{"n_layer": 9, "moe_layers": [1, 2, 3, 4, 5, 6, 7, 8], "router_score": "softmax", "routed_scale": 4.0, "balance_loss": 0.000167, "balance_bias": true, "lr_router": 0.00187, "vocab_size": 8192, "tie_embeddings": false, "lr": 0.0024, "beta1": 0.9, "beta2": 0.99, "batch_tokens": [65536, 131072, 196608], "dataset": "wikipedia_en"}
Below are experts of layer 6 (counted from 0) of a mixture-of-experts language model. Rows are named router (the router's row for the expert), up (a neuron's input weights, with its number), down (a neuron's output weights, with its number) and show model dimensions 0-159. Each number is 500 + 50 x the weight over its row's rms, rounded and kept within 0 to 999. Numbers have three digits each.
After each expert's rows: "gets" lists some tokens that make up at least twice as much of what it gets as of all text. This comes from a sample of Wikipedia text that the model never trained on. Tokens count by the router's weight.

# expert 13
router:414531462555590530487522471479581461313467472500535496438488480586535515422460515434429523448412511550496469527509511447483576496415518493544445449496544465466574561547396545514586546439517468535522521533566557494492535465483470480485558469488577514474491657505420652482419558583535518473431478527585536458531496571489484507523514500507470462425562501480546523562442472405503558519480483533457499559481541560449557460495515475604476541520465530560530454480495428482479555445469483
up0:532551433528535444480460517461413557405437496535490411498532511542478495501494509397425374468501474580465566446435501607504410494525557534430407456514500559568567498549487567440373529500581513566583584585479532530500513439515487440466484450524529549536491564463478535470488496490404383474481435503447517499505549483405433447456538499522376493498521541489496451557614501481549522547477594445478455515461508497499466476518460470509503492548426518513513484497526557424410524433554539
down0:421484496481490451462425565491430531605453519451434504455490567459480554529560535495527498537600483587458499477511461513479462523518420422492491481441511485529403542467579429500435436466523503593511535496378532533575470448443481505403503539568467501468522458534496470526475457550551425508421528542452488523523491477514523424559531431442460538505528502587540621482562488547450428484543471491471615402568501473537496547508484436454418440517489418464500464460591585382454597531552519
gets: " (", "\n", " \"", " un", "/", "("

# expert 60
router:424514497559554604480499490547493364390501429534461502515606588514512470528532498462477423487431529558503505508439380512443481460494554452562478457525522482406555554533485539472517593421559497566500535472483519460475522499442440455347537425497503496499491543564501586531461506552557447435479491474573591487446496529525475495532561439615422445447469516517524524573460567494595556550463479525461486508503501477388509545522528463517481605506403496534556481437483434454504539485485538
up0:477518496566596476525517510448476387483421454605522532540577466516534495436546497500490480489490475515525491434510442472528490510529472445553546481410464511465563461423500447413401529593508478539481484537505511510603410451346439522435563407575503572500456451474495464544515486526554485505530583436501552495465638547357459517478541547485505435515502495513492432501582496570491473459453509538473482509563563525479429550546511462525473491474485459370535633496490431539455494478531527
down0:489582575621455498484531535612504516513551491554553491458482554526506474486527515566454553501546478424526414432485549409545413506498580415424502557483458524544532479423563536517524571568591473487517397499461553429506524530466498431603447410484424552521440540567505492414511524516520510497435464554496508511528470551485471484579463428530506497519496469452506506503481414534471447440496596556539549484497505472541409490426345524453470399547518515489528536604509433575512482538573517
gets: ".", "\n", " |", " =", "==", ")"

# expert 18
router:453531498553509562419491466550472520505475474572476477501573527490582496437473526461451424489380538503501444500513427423410497469477539425556496501521570504453553543530450544418545517401605491579527503533502474508582469458424423423454476468466559511443482531511546575597531453512492491506457451542504460499534575476483472402540551393547486423451538398483540457509408418508571587531524546568474493536470539550385447523528497415483455548534433563544527490381525504519524553490473559
up0:546480506582494500411552532490548514435493441455491407436498525573570558565468491574565545510425493571535460491514501587480480483497557567564466508407528623562450509440505441440484461505488527518549587461632537515549534508516452481498507470559596494418432500563458530484484611539507541509483461426558558534460456545502454477628514471508541471507420522523493519538464552510546539493516523518476430565483558493540377522538538465561521530459553496528623450609559531580519414519448491
down0:507631396456463524461483468481521503536497513582545552546596516580567531492523448483502493516509564566520556496479539572524570505482445488409499418566497508478576548604468471501478563583447515433531448527541478425521476463491496527513403485584437465482521581524417618524536496470546391529452521539452449471545496584531526524495577563496411503550524537507504445563506407513523446443551421430494488416444500503539536447473563568460400492396490534512607478519509508456454537474441543
gets: " ", "\n", "lo", "to", "co", "yl"

# expert 34
router:450565507568637501472498482501553503472490389541485517516484509573457517476500467531447496448370541531486472474488460448513535531466576535605539476521545469552487518529458581489543544432508427533482478491535521508509490509433400460438520497459517513472450595507453607481508506531512495449486432433505535452584514526484488485536463459507517571345614444476475499552517540368490551559486494627495460505426517546464414469523520434573410477532511541522492554390467423531506602436538529
up0:493586420496432465556500503534484518465512538503443450533508512609608479548520398415409528524481464480485468414517525398378479506559466412467513494503447495478505539458487539535499575448514468603467470500574593547596543536576430522523518523492512592445486475577518496493574482434514553455569421499570428639478528482525465509482483541534495501587565491441506557562470416446458495495435558597500524492489449452405530501515503507472518564514474473555463451477433507480485579517557593
down0:503487459523493539434491484537465612481492526513557543481516458481530436501547425517514546477400483472569446486550489459558437511488548610505490527456522423498490518508532545490429496537411513502477550498491442509497515470601585429353550514550453599503560531471616538539462534449504512433580515482462481483531466533563492486511373494539515366586509478479598461461491560552525433457489467458569554509462466425440423425509502530411495566464521471563595475477561452514461492623483437
gets: "-", " (", "\n", " ", " |", "|"

# expert 16
router:531561513566553573452580495457532435474476524572533481517534553518483469446542392530386428501396538513510535453439430509508537453548566500594480428456511473504545617533447515460416543491520546554538461471520530517546580416404459502464558470541555516474463522511479494548488558490512497410447489438558515442516522564458453503572516515496472448414542497539543501565434517477542522574457518547441425638413459562487484462397579468572504500528502492468527408380501563440483540455509507
up0:512554535550553524436434458444483520386492475429481382502538536525487448461566435518485524549472539501564503534532532490457392428488500540476578542504527454605511559497393588501476509539479527543600451490565486487454425479440489467492585499459504362530457517433497481458552458482517492527401531551523600491486530536411565428395433491535423417438461464497504490473495463434453471562453522516513457549547491453419515551399491433546430471525430529481557522481548437506542516487392466
down0:483404526432591559531557484450409488515458514387449549551528538446539471548509553480553565524572478424468454639505547533472518482498421543453470415515548397492501471437467509421443501474432524464514530471561505532512500489488548468569536579481552551454528380482540518579536448383499491464533513608491448549521532566564480459528552481524489430487476525478570458452454550543510523484487520451471473445590488428472517462447462528518503547412460531467470490559549510522530511402669461
gets: "s", "n", "d", "k", "in", "t"

# expert 61
router:470516447498600572508510496539554465426485498494579503445540536571496528458497482498412511516382494545517472433508492460472470429502603482498401449510527428543525547498420628466581565464558529491561551539523518457541482516386486510358486515523497426455471515494494498570515522491572504512523528463527502524539491481430484490580601412494505460381501508439497471511479560471560543539459380636517454473416506522405494538443476405560420550516524514579520483465463488444518544493538552
up0:476566451403516581458536491443444597469400416499454500557540533537488472520575483537447514527474396512464477529529406484581519495461519484443459551538554496480476524512479576439574435457595471603586459454530539649542543501537455568512499450545412556557463501521506475522491477510523431522439456514449505426512491553483484565496485557536456543534519551462417429464518521473487547557458479512485487463475476555495406510415430505567503498533460559516590334509550477515485601515441439
down0:495506474537507430501571505437482494508560575508488493476462466533464514503420410583555466497560562480504440500548520501523459432506479538420578516540535576478515429533452528549480528455479454548501485514438458547510392441605525442463525646515458609445503377528498429555433455484469503491467584477536424492422487516457469478631541525448484568450500485476476475497554539458510458412527477512492467507556444450471449455478563536450591365495415508549531517553443464481528508482634572
gets: "|", " |", "-", ":", " Party", ";"

# expert 30
router:449519481457592547463554405546526429493544505512518522492578489500490476490464431489527464412358528519491468416469449407507557413497556500503461363507552413467510590563494579521478565432476503461541561534586490471513510452477453475459548463497510480504472684467469510582440472504502464451439492423541534443480538515508496560529525495592468477466509421476547497515518500408513544554538420528467462493480502466428515506466517429450469599520490496565568424432459511486513586462480619
up0:449562522551531591486555535446525556463500436440479522525459544478437525445591495552550587479466494494508519579465443395549436607529450520494529509355529494552487531579437456570518478464515405506534506442459524533506491519453546477521487545516533489501577492474443467548563463556608495554563400501585474490532520619443461506457504512562544495501628400474582509507476406445507552528530508487541447494491533514523405566455539462616494528452492415536523449525395498463535473485457478
down0:517451533544512432556439514450560617451552463490391502535431517460494506523571465524497577535489506490466484610496463480490541494466494484594461631445561457362477427409502465569544526611568529512525424514463475487467514557558596463560547549401506529466488456550447521456517416487565608547564426517531498505559438584556474565474496563520556420434536559507540461519490477505443417505493532514479490455537493547579471518486448452532458515408456475527446514601488481527492488522495442
gets: "1", "2", "9", "3", "7", "8"

# expert 46
router:488572469514595595480513425460548488496456429525563572449528467543475458438505451507445418485416530568533445441457523525478535499510490548471430424502601444518577567540463526464544498391515473579537464576531548442443511448425496430454491491530572487478444641537450645555455543567478422464492517466548501489495567518431532511498544426597499532395542540525524464471534412428534536531435493555449439570465530509481433471443507495556432528507460577553504503456510501486504532456511573
up0:415630496459478458462502464603503505485514535575428388459469544490446524564506474526508507453518463412445486590586506518517452449545588438584571534450519572474400533500511522489512469428573524558477574433482508513523519497536450417451538431474468447508536506526583452503478522559461471497529506514543493551569526506478570431460453528504569441577579444463475599556423454452545498510528519475458497508538490571416469563561514461555477525527478463455489453431497590404470565629503590
down0:544513506535572457494519494530489575488447529581515563516450586533506493595553472543538427425523501498453458486482476483509464512488460430473455450556451552413513600533569569485542514549502500529525570447490541540499485394526545390418523479457333485488486515530568515578441450470487487551528408516483421429509600507518468524445394461423512546517513419473434479438594471517530496491508502533553504553405456504485480502599536516477554512309451521415502497489521496476475488527554502
gets: "0", "2", "5", "3", "4", "6"

# expert 1
router:486540506521573523506520359539497475340468468513494586461528472518482448419466489455539496486444457608465472525500467444495598452474511442536476422468542483475504516576405541500498528502503504511465540554551453458476548475495480421291554466552487501477498568498486507519451436633534431440525475401571588468507550499537445439493531469586424513482540472477474480499506507453581532586460469575454505488500498547490483571371556502535499506531544539455538509500479435458527577475532527
up0:407468479516542544444529518477496455548464472484411455504489501622464537442526508483513544540479481496443415479406519518535507459540496563523518479473507530421559560445465423468452477479436448424443594516546547499600481434518575516469568525449462530444559542530525469594492514555505575535541538528581476602492540482510573404480543465494582437534503439556495457500417536455564589586528649457463440505488501555432487554611534495438456492467479548505567474456514530412568521455449572
down0:518537482550474568476430498439492499548443510393533392514399508455436589467481563602550479441531499484515533493558434403522480454519410466440475504562598518569489535467500382482543510548542578477519511506516510488464530530434377480531446455530461436601444449407453503480547519504489525585493444525519432470564549515520484561572472531499460492534434442592539560558538505468410527520475460478572595512398504550467475432523573450501506512489512508491414430439457585526419499529495493
gets: " in", " with", " for", " after", " of", " by"

# expert 38
router:469586511528662562468529472477563509500530481510591507518536494559531436445498474426501494485343574522527518503418451432414529494477600454547423474470488463506545593600436572491442562430510535534483497518532535507522538410495495436488511499504591503497493548468482581565488555535501487473506545388569571448534530520486470468535558483572407408484567442486535546531484458440569534534466467510508460560415541611459540547509485439572431540540508514485551498404452500492505563486472510
up0:387516490468461540410575542547469454486517511497523526465479535462514453561401539587486540523483520451522544476547461507489426507540520471446529476519527467502482519530583513572466566438511618451507555483539529517555436621414545578484549493565545423520475568458526486453446555487425420543516510539575595466470480540478568504442503462544377396413483516516532562462530561472422470570480389484500449492535550540506393494495504409530430448582449532458515510544432447517527526568534420
down0:382482449461467519496487528579497396461591478571586524490468471582488504483475543537525528540582450516605533481526538461453452532492440485508466525525494612534490467491575451587468509577533548483419557473500648523566449463506530606605464554511539540490537453413523451425463538482507489579457555516473458498468487608521457537466500589479399453463458524541426569475501442438514543479480532529454555503464393504480487495521512404469551399469473435459464518521504456463484514595442503
gets: " ", " (", "–", " ["

# expert 0
router:403528497548560569511615414487541391471484544545539538431569505558534481525443457452461537442428547488481470499472475469520564428518511482562510365490509474439606552621430477520504540494509522473464544525484509437589526396443462505431507447550596490415493502512498495630410524500520446440518486497544594488546526572510468505517545487501438464487563407467599513526495433419483482518474506514482436559430479493412462536430512496527481541503449520538507511476475475456556504411561599
up0:448500448545514561494531460546550450553515579415432534523554508540573525489507424362446489514489523504554479469491455487542497558451444492481545493516480509466492641516575438524478486497533588468521467481500567501465506584337470475496540474449545429571563522456500397504536563598538449488497523592478482440530508483509427407538441537492431534472532507566626501557482529522502450539424501521435591599554546435438444407497514402540538501508543476481480532443456521550435547537501486
down0:518458492503542512517447618520463517509399482497420522432464522463451443422463456481471528419602532392433565430490496444439479432450553506497554504513490501456431456442490494469409430513509497551578442494546557494554423445583518491527409403496438490491550404559643491525425577479426555416535579495506536548420512429494564435483459459478434580491518549477500499458529463460458502551525381510499512515511457562526531506435534600515492515455518481427550543554506532512523492477528570
gets: " the", " The", "a", "The", " A", "i"

# expert 26
router:532503438514517541446531375523512441497455467551531531466544496482509492458458485509516488454444513545509450453498517492419479487481487454432431404436571422547587599512519504537489578414501537557526515506509472520524501458424462443345479476573522543424489667523431553510433512508572443497534472416562544473502579446526466371514532396468439514401490458459550485534511438392517544510490482485472502532448507572499477573462540506496416614512530474519512459458503443461502539427461459
up0:537485430498582553414525437476579431502459452386453497466512553491507574499516405487473516418476544505507440505508534503439557414408434527547474532540510507456489461578525496534571599538494507565488571517518558469490452457501532586543448442507454466500430455547571480520407565550571554507454426553525460534436572488495519500452416368501518500449461462501445530458448479440522421517542530481435553514509381511486556506550538406554418502521526533544616477460417517461448579425515495
down0:472556548495573510463363527469526549508529462498537503439531509513522598557494513523478427505595401556440564532527442562457495515462509449416498534622476531509511543534589480509514489459534476523581554534430539515507361549496393489519433529516443431395563468505462507422557466499513498459502481473491453513484461458521501544526506447510467524440507524561622548533594460522487434534558500525576602455586500492451541481594447537546450498472508501519524478450524489477502572529684499
gets: "ed", " years", "0", "6", "5", "4"

# expert 2
router:411593486517548552478566535478587494459445451442635515422498528506444508447514482423497458458396505496435490480481405417470493446513520551508423437517616438523466505513437571514533521453598513574533496503479476429505515513431483531412458468574502474397450577503487471517451459489475456455501469537500525546595493443481525554599472445487494489410529455526485438519484500416533591539476483585484484470505536570429549509398468472579444538600510503559542502461452478477501576391542536
up0:503509525463540552521529534530514471493506535491529430500463558480546568489512571603513496487490522561421486467424520563558539513474436514507606494498460659596458574627423555452475486496595437493511443481501517527531531466580518540494563547530505482359520490528481521538443588499425525490474530544469508488456465484484509448526495475462446540472483544505589510498505460480434611617501475468491480517530498535514598466637522342535469504562560434471504519503444393501539503558534565
down0:538533405547451562447472455466538452468566499492476497533501467456501498495475427507530538563494563589539480539451528464489529528547484552454473533385517510409397429448535479530437486438454523479461516441574476467512502594449489447556466463554479485469532453390425476567431501489424525552457408472534501478537528555458428541433471550471512496450453548472487457462430453452556456506442478585426516552552399581548512518521436589456434437589603557439503592454583613509512523559505491
gets: " |", "\n", ";", "|", ":", "=="

# expert 44
router:488586499543531584464619512560539433444478493578570468412559568511494499493492474471516444437438602493495527452494462466410624482540527454502478462544531438445584501521462511481472496423540602512520551521595503493514460416500512469449536414559570557450410542485452518554418481469471505452545447482580477487542515498462549464507546513490504430507624460474553462547456489465579529509528450573450421484507463477538444504505535476515428581576447604476620479471478438505595472445493543
up0:441557478577491504493542464475561477440441416464555469501479595528540502474538582485536522455503588479477473456426500511422469546413548470537584477581551440510480497429499374452555488571405459563514524552577533470477483505542515437464533502499523435528523550533397449577409469528546556523511527548549589382460423539485538578529527536478514520523458506505506429499474524574482468499467533496441575525469586432476497444461470600591491424630423492566555476542516483526581474482561508
down0:394534511449479531556531566459542603482494508497532378463540464461594475517476474484480550455519505469388497637556502510529525437547492571503508519484507512501515453499477446511532512484539489472385418537434481538526470583521573635433503508458548500429554344463538504501476509421485509452538652432509481466512508556523528536406533469522466528500487445565479470592478511539555530560518547507490474469493499494546506516519531491430497518443565539585438515674462449502510483516492568
gets: " and", "y", " &", " The", " Cy", "hy"

# expert 32
router:443616460587563537488546444543552439467499503513566451522547562591488487448481482451415436448399504533535434428527415474428560463456483415488440396538596524501485583549449549470510586482570477521517539590511511463506464462487493451475536511479561505445434537519499573517448501549447492471444480542506474500466573509536532507594519451475493513351547509488486512505493477503530615526484519562369508556532462611515459489441505426511521557528431531637517452514520528489482566510509564
up0:395551500573500507522503540482538480469536560478591537550467533497556556500473542441474481430447476384549533591508501556526459434505519508463517515526513468526515535635551535458423502568494494524508547435451379554523462549376438527491647505508554465394452573495515519404458538591431500536538427441576437502604531492525522465521509475504436480458586494556476476511403428534522532528558521579576465448499519493564484487532506466489509443470535521510526446469563419554505504548592458
down0:546480515523371418481571441508433552512485544555475427506493422494494498469518446593426571511375492509471539522515476491506504556550502594494441641567462535537554511401514519462457481454448566495491538483588510497473510509513367519399534527503524558404486464519462475509459402477647517501540449459463564596462528422490523477530521440460600521482589444460490467486543472527425450476505471502581458504510434598517424424491547511504500504592452485501536484522507515515531542515558542
gets: ".", ").", "}", ".\"", ";", "\"."

# expert 59
router:435548490588629520472534438490536465473502451553494464423526503588571504469482486447446480457415490534559449502444421454453589392451587489561464392522542489513519594544366545484494521432543557519538487472550535534548581454447469452326487513544570495444451476435473520502450546481481498442437533518527557435519516537513497491539553418555477465464580501499550498519471451462506548539511403595456484459501488571431493509507496498544513531523509509571534495414453444478498587475451575
up0:498508469574504555475508597547497505517508517538538443432489510517502453519470460480458536507476478521514474434504569433507530528552508565367425498367491363511611423504592547361481441460494547444489524491533430535479455478481575502557599478544524474409542497501517488501493520531539582476459479465493580403458585550464547408494518535442441450555443505526418422470519537546486389561550457580512503510418465534600475462532492506430509454395504505468505456533477443467477489490540543
down0:559606467522509465484591465461532598573541486444509471548538444509475403541439504471493497492497556526598464511478461497458552496406565459452503509476481477506506563473406559508497554586485493517634542521571525590510544430574495414495495559527425495581534372416504435457465613586425435383530555545496476524492483542474451569493518474425460487522467545449467530532510495450416485510542423452474422411504423507517511474483435447500567498564516485471512588504485544580493522523526508
gets: " |", ":", "|", ";", "-", "="

# expert 8
router:481578520525559589442532400523547419512419431546559516466535473492481452435442476483475456473388487550473480443430436481467513407528566485486473358544565452533512573518490571530477558414498562515484496555513466443506514395475421506426516508546579504504519632509476556484470508574520503419505492440531490444469503530485481485537549436616444515484531475508508492546526505388580556559507443557474442459413541518395490565424564486517487531546484465551593509452517514508495533415514566
up0:539536478536529512549513530514510492487514483527507507538532484546429555456551439592495592568480467562426354451467500501523523424484506481545551585505529400377497628409496486554393567461487524438557534475419478537565507567459489535467527463649491625578518587476541417499489428534527555480506478497595482424512532492456480528459547459467500451529575495558564474515482497519509529462515535492434425494495531476548497571474482518560575590521549477494463511480474524423571585506555544
down0:582466468520427509504455570603438562505520513537479444405520442445506619527516461525464495493503484535477389521536504506499501489558515507507442499572515406477612569564514412383481522539422415498510498381441582495416417557531531450437554466536538449522480537534506494491508449475409455488458517492593529461440593458492535462509520537459555479505488575409466567512429473530564444527553488545421468551528459565540553490619446490490466455532432531522438457593539522554469481528493521
gets: "0", "2", "1", "3", "4", "5"

# expert 36
router:456570456528580544507599431561517468388475538501514447499526491516551506486511481457489529435460526527510452458459474459387517492470511510523449364506509492475491585575400504447488566454568478511512550538489494540589537410479501472324499467549486562486456508490442603588442561511434446465491476451597547464579584552523492417542523503549406472514512396462595480534521435488487474565554450504425417525478538485457485514451581456486485533526467592559480515460538478461518486467510541
up0:461554523534558508575503453597552527437436571479510536484592486484521575489524470411523451575484546511425429541548499509462503470486549532508487486515486486480533531454546566532463480588455486484410356462480474526544491546440468418547541473416464525502506481408456535601552519490460582458562499490496544493571593425498532474534479492552537464472468518530557504659492469542542479458537459469355417466438496527510538427459489458522484507425419393458436547549493589472443499493493594
down0:622560485508529526598496504523521539597576440500468575532387494447405377577403524563566466492655563488540535483464513492505410519486540454477538511460479500520564468544454455558466485392481501586545505503473523529408420454547428468434442460607490553439494476481547521471496511559494458521409479498491502434516495494432526531529474565443584554464458645521497521488553546472518494477525524417508523475452456524470489518543395471498535528476536525459517450493495538548567503533478429
gets: " of", " John", "ed", " in", " from", " William"

# expert 42
router:465546531501544547421621489524512455514486542556478464453563538580491408425510435540431415482417545510530490408489420521476528454466527475547469436476535490468516536604379514460457505512486565490554525572491499506522584408403497497460568472613572557453498516521524497557448504516470467470463522429497499502529515558501532450536531435637465492515518470469525537472412461389496465529494447517495417589413506508407457499469502468530442610525426475471497426478402494416522552465547506
up0:514465540487523496507529477547563463513478511476506542511548453494409508548417539436488483469483399458564473439538442484572447518429452547492543457491559516507465472540521521566576455495527517564528521459532490468515593455515531544498595436434479481581484516572469585568547649636532487459522553462593540484507486543447466477477542497506546618438569445411532481558472457451533489509462381530479416441459505533451499530464599405566497522406481554437495542473493540483503485597384475
down0:473391415519478528465583507519492475495415585511396539557532537447481477509544508509460578523572445504495549505533571517526449569389550465541507571517480481502460550503506470488522320414500499484582462520537514459558448617506499498513663541466503555543519497504479433454509542534453501408476498529523462462579546507436505599408450440511466512468453445492526467525481477491536480576472493476533479499447449446426568441510485471547507440496550413504619616480536443500494541465532454
gets: " A", "a", "k", "ka", "i", "A"

# expert 19
router:473516467573600542499511396492514487485492471501526470492514545541563502420486410467436421466440490568534466449416454474449555461451552494489410425547508445508617511541453499465541520409493514560515498600572561538464496452498433457424550501578579516488492536526521595612473583513517423419502510489548510404479560522501484464560565479537526464418524504457590542573513456405527534534548440511447509495513496537514587535513507478550470599562478526572588453393450471492561496453478566
up0:485513498576577543508523412518566513504517491505514558471567458588476524514449371509393534421469543457540556481472427513487572476497611536426468575547447410575529524591493505609453512486529388517519457495562518525468595492604451522475513448458506524490447529520508567557530560504494555533531448415469425579532551609481544453458448446438440494422540497472538441542464382466497547441483531522523514487526540480472503505488502506495477550580489483429429608503529496553504505412557428
down0:548532557448468421457506451517603524430446486476435509512466478487467462520575531413639472433551484488506457446528558576491477458499452434517504409511563593534455587523509618508540437549531446593506535428436535425469374533525517606448529493506521521462525523471410467535569539507561518446545523491454555450526508494469545598472458534523550487538451608536459472498443463437426490516481480469507430444435456588534475501465506463587392508586522474543493543512534472515500511487483395
gets: ")", " |", ".", ",", "1", "\n"

# expert 21
router:421557473448556510471541464573504456439471489529504476439553540565468455478512467439412411452443467542470496487445444543345507447455438492536438438550565439486550602524495530448525510444545452559506510482543519548533453446376393386395502451505532551446490594527438561581472516542529422478497397543498494525545499530561496489541554405516431516454586488481527497548439465469513532541493482497513455505451547493503513538473542434522443486484401557466448454428448559443518561432537553
up0:550432382461551492516448506490514540455527599475641415465445496423508448524510549534530526444517610499635437470443514524549520432463484595535463505452537559505461539553356457464525543506473545563430567481519515493582463583429561498452520475481507452457488434420479532458497506527498465421516637478479521519569502510463504487541426551486503524468520473465433446506554472477566491460480378485510503496536498412502490578439407492551479532469507548538576428558485507524572535448539519
down0:457485516549514458508546569480520531454491621530481444524514503475481550514572505374487468547565525528482560487537472560511481523527505479444493417610596555497536520477521427576499489521499518509605450574500519484441566440485460555440475484599437521507562452475523419621408521441507524525471538560558460426517475494549525656493496523498495419454495510543544522493466632460446526546502485418536484475564474564355444534473458492537522475502440467559548512459500631463514451512449547
gets: "s", "%", "es", " which", " who", "ers"

# expert 29
router:459536493550595483485525521488558519406543444501588528427548475552548513500440529418487528380397501527510429456429460482413496440422563495552431423495538452486547587578355465527501585464509515571471452479539499478480497544488507533464582500476556563476469588458462581470479545524503540452418440435538582459504471587523501519515490463626480509444572418478551538516464525482521556519497468608441419507454472587459554565519505449519523526541481528507485460429431453431521530505469511
up0:687456463569471482440448528483515525449322457487539547454549522572511543484519484516491473449448437524543532496490575557557445520509555543461496471483461532506384430490589475499476374463526518494587473502545492447526524487464542491485526379524479558496439544566465535545394506499475550511510535463552509592458562425476478542434497488565519473515499500497423439577488470585538411520464471547412557497454475502459442464530537472645465472546474538500511468529480510529550565510469428
down0:473475612589457432428497467449531524579516447479467458529516469507468577440580497487527604581470569454482449503508486478468508521545475477599509469467473516549416482497500492525493423436398458439423474588544517468535508557487496594478429457464432537389447570507456467476494480467432632529478554489478504571519461459444471531461477577430486435513482501489477606516494435488480494501454468485510525532570529495497420462478354464490641505551496451524508432471552447471516550385494564
gets: "\n", " \"", "–", "==", "-", "==="

# expert 6
router:483531470593530541525510516567606463448457514500476463470619539482476471495480444509455444493417504450503463414521458463417497452461564563540486491511572499514509551520413552433576526456584596561486505489568502426504524446435483495344549485499506491490392682581475512534508419513477469445494500428458539495474449493460424466510503493491458462411492511413511417497450510468483552649524544538491515494436474524468479445465474438510471493505523491507483463383540485439556559438538534
up0:542545424486501483488474486510398493390521529489469474569511533494538477620469447451521484565477465539479523472584481531388563551550451461485505485464509469460471479487570599470505552456472485505458476497409469593621465524532494435508503516472446495521515423494483522509517415473527590459419577399571480403501481542530378495455492524477537535437518496495591504455447562488526363568467557483428531556519538571511475523445531480450440466521517539571525423440507423425460415491555399
down0:537502549448440461548513392453553510502540502547507505604463450412512525466555501441451565472486472620515509532477367521517459523536477489510521498591479553416415495477484554486564495454503407480474553516463542504579518446500465501500436462551487480486457508540589452488569522500577566506545534493506521527427499517528570487575358523502496543523587389507437487495564447505504492612468479468455544473491507584500496469319518454587537556512505530501523515545574462431386556512557520
gets: " that", ",", " this", " and", " This", " which"

# expert 54
router:424566526577553505452600502572516392383494445636575500407608564434428520467481516537463487443391456548506542383492461490452592447520536479566440449555552475505489486547519567461451502449568541481494492430520461530540535463482472481468550437515508504433435542539424533531447586485477505497497426492551512504530520529448429443562581487565509450404503421524510490520493521479538559531508450527451493577503517477565444471471548477478431503540518435521623450530475464427493470483548533
up0:525476526526521484459490488518473504476605466529534505470503451545521507495495558558487345498494445487496491529525523477433475547463570458525597504512498500500530533572517508503411513457416573569512424497496531565636497459524530464479516562557427435477468485435579435644510478482491549470513544497461494569450430454453482408507443471557445580423466558526559479406456501472517491551435541504449553480398539635512565459538518347463489536516415567526472507503540568534472509455476413
down0:463483515445520439502570529597483561554592475528511494452569505458483413462539508468550561583465477469490487423499636493488484509508514462526541446528477480548470509543571486502548461511637549540434460512449508553535481580485535534461562491522438472587526488470481464501577472455522438636492522533509449480496537526452487515482514492487458422519469468503462477552465516492501456525536525492571516587422443610485502522441518530581423379528493385529398389379519543495354529488533481
gets: " he", " He", "d", "st", "h", "ch"

# expert 15
router:423529450481531606523551463550468456456513458584497448441474544513518457496497472486426408451463497505508505432459459522414513466507522452513509411547525477465558627502465542461502527376528488510478553540525484514495486480429425444386522462567556567387457594492458517552504512572486436486406528497557518436574467508486458512515548446508373506499529472494581502539403511457508487545527460549478445602518525499436530531446505467553444567547431554573534414412409444498592496454534537
up0:499474530473504396496523512574472537520516455526452529520608496515551555542502473496552525576492395510483516476480500516510501594424549525589500559409543499562504498537531623469411513535477585483536505525426572519576435497534564532493487565563567531605495532535557572513527563421613485526574431535514539414557493550541503506529530547483606539501565566505492476494490518501529494506510564532486476514456515467557548579544600488449451477509586497380457503412532511329541489462534479
down0:504495512435526467540428427506519497488504476408445529462531509529505503525433466528539453566604508530429439470476530476526501456474490467476374567534541550574525527462540576490492524577486523543626532450531527567549539600496518479525523463468548431552423507536604622411542502480551426482565548486514521484478476517429500392537492410499512549528437539431527410452520515502431494428530539517543554514478505449516536520539533510460501518506610477465457577595641458568375503493476432
gets: "s", "ation", "es", "ers", "ity", " House"

# expert 40
router:515582440497517546517546451535518502480505518525493568505502531474475536494428438521500520457453471509540404438489475469507518423496616437557480480510525460520520532546512533452449538454543563530517526562518466486530580387486504468328502507600555503475508699619489591563474514538563473450422489487556555362472530583479446448519455446493531474458489467438587456502425423466505583575504474592459472468425516542489494490471493444452481549534527532547485487506450498436553523458466522
up0:457515501521483440515464462509503538487409426558442514410526469482481534474498434513534556485528492517500578382475540546481548539369597451453396470368515474444490486505452475524577542474449520435549504498436515538518601493496514506460523515575585475476566577521438472566546378428451460516475391576557522570541471598518518568494502583560445472516526459431537488482536459403519476542599528519523519579480501520481487462496546448509528486471451458570468466462529498455583461505503633
down0:544474600471514480458425477437533491479515531444476610488470485491596497475409544477515498666534570527445452383558433506542463583440447480414466501493551494584452558444511569456510471527558503486619516545500519533469483380529559527449512478542441379520528442535523558536511555479419479401466517562510583479490523449518460442422431459533538502518497586517489486492546488528485443501603552553535532482507474489381495491420455496492470466527539534519520507584458512448482511441542577
gets: " the", " first", "th", " a", " this", " second"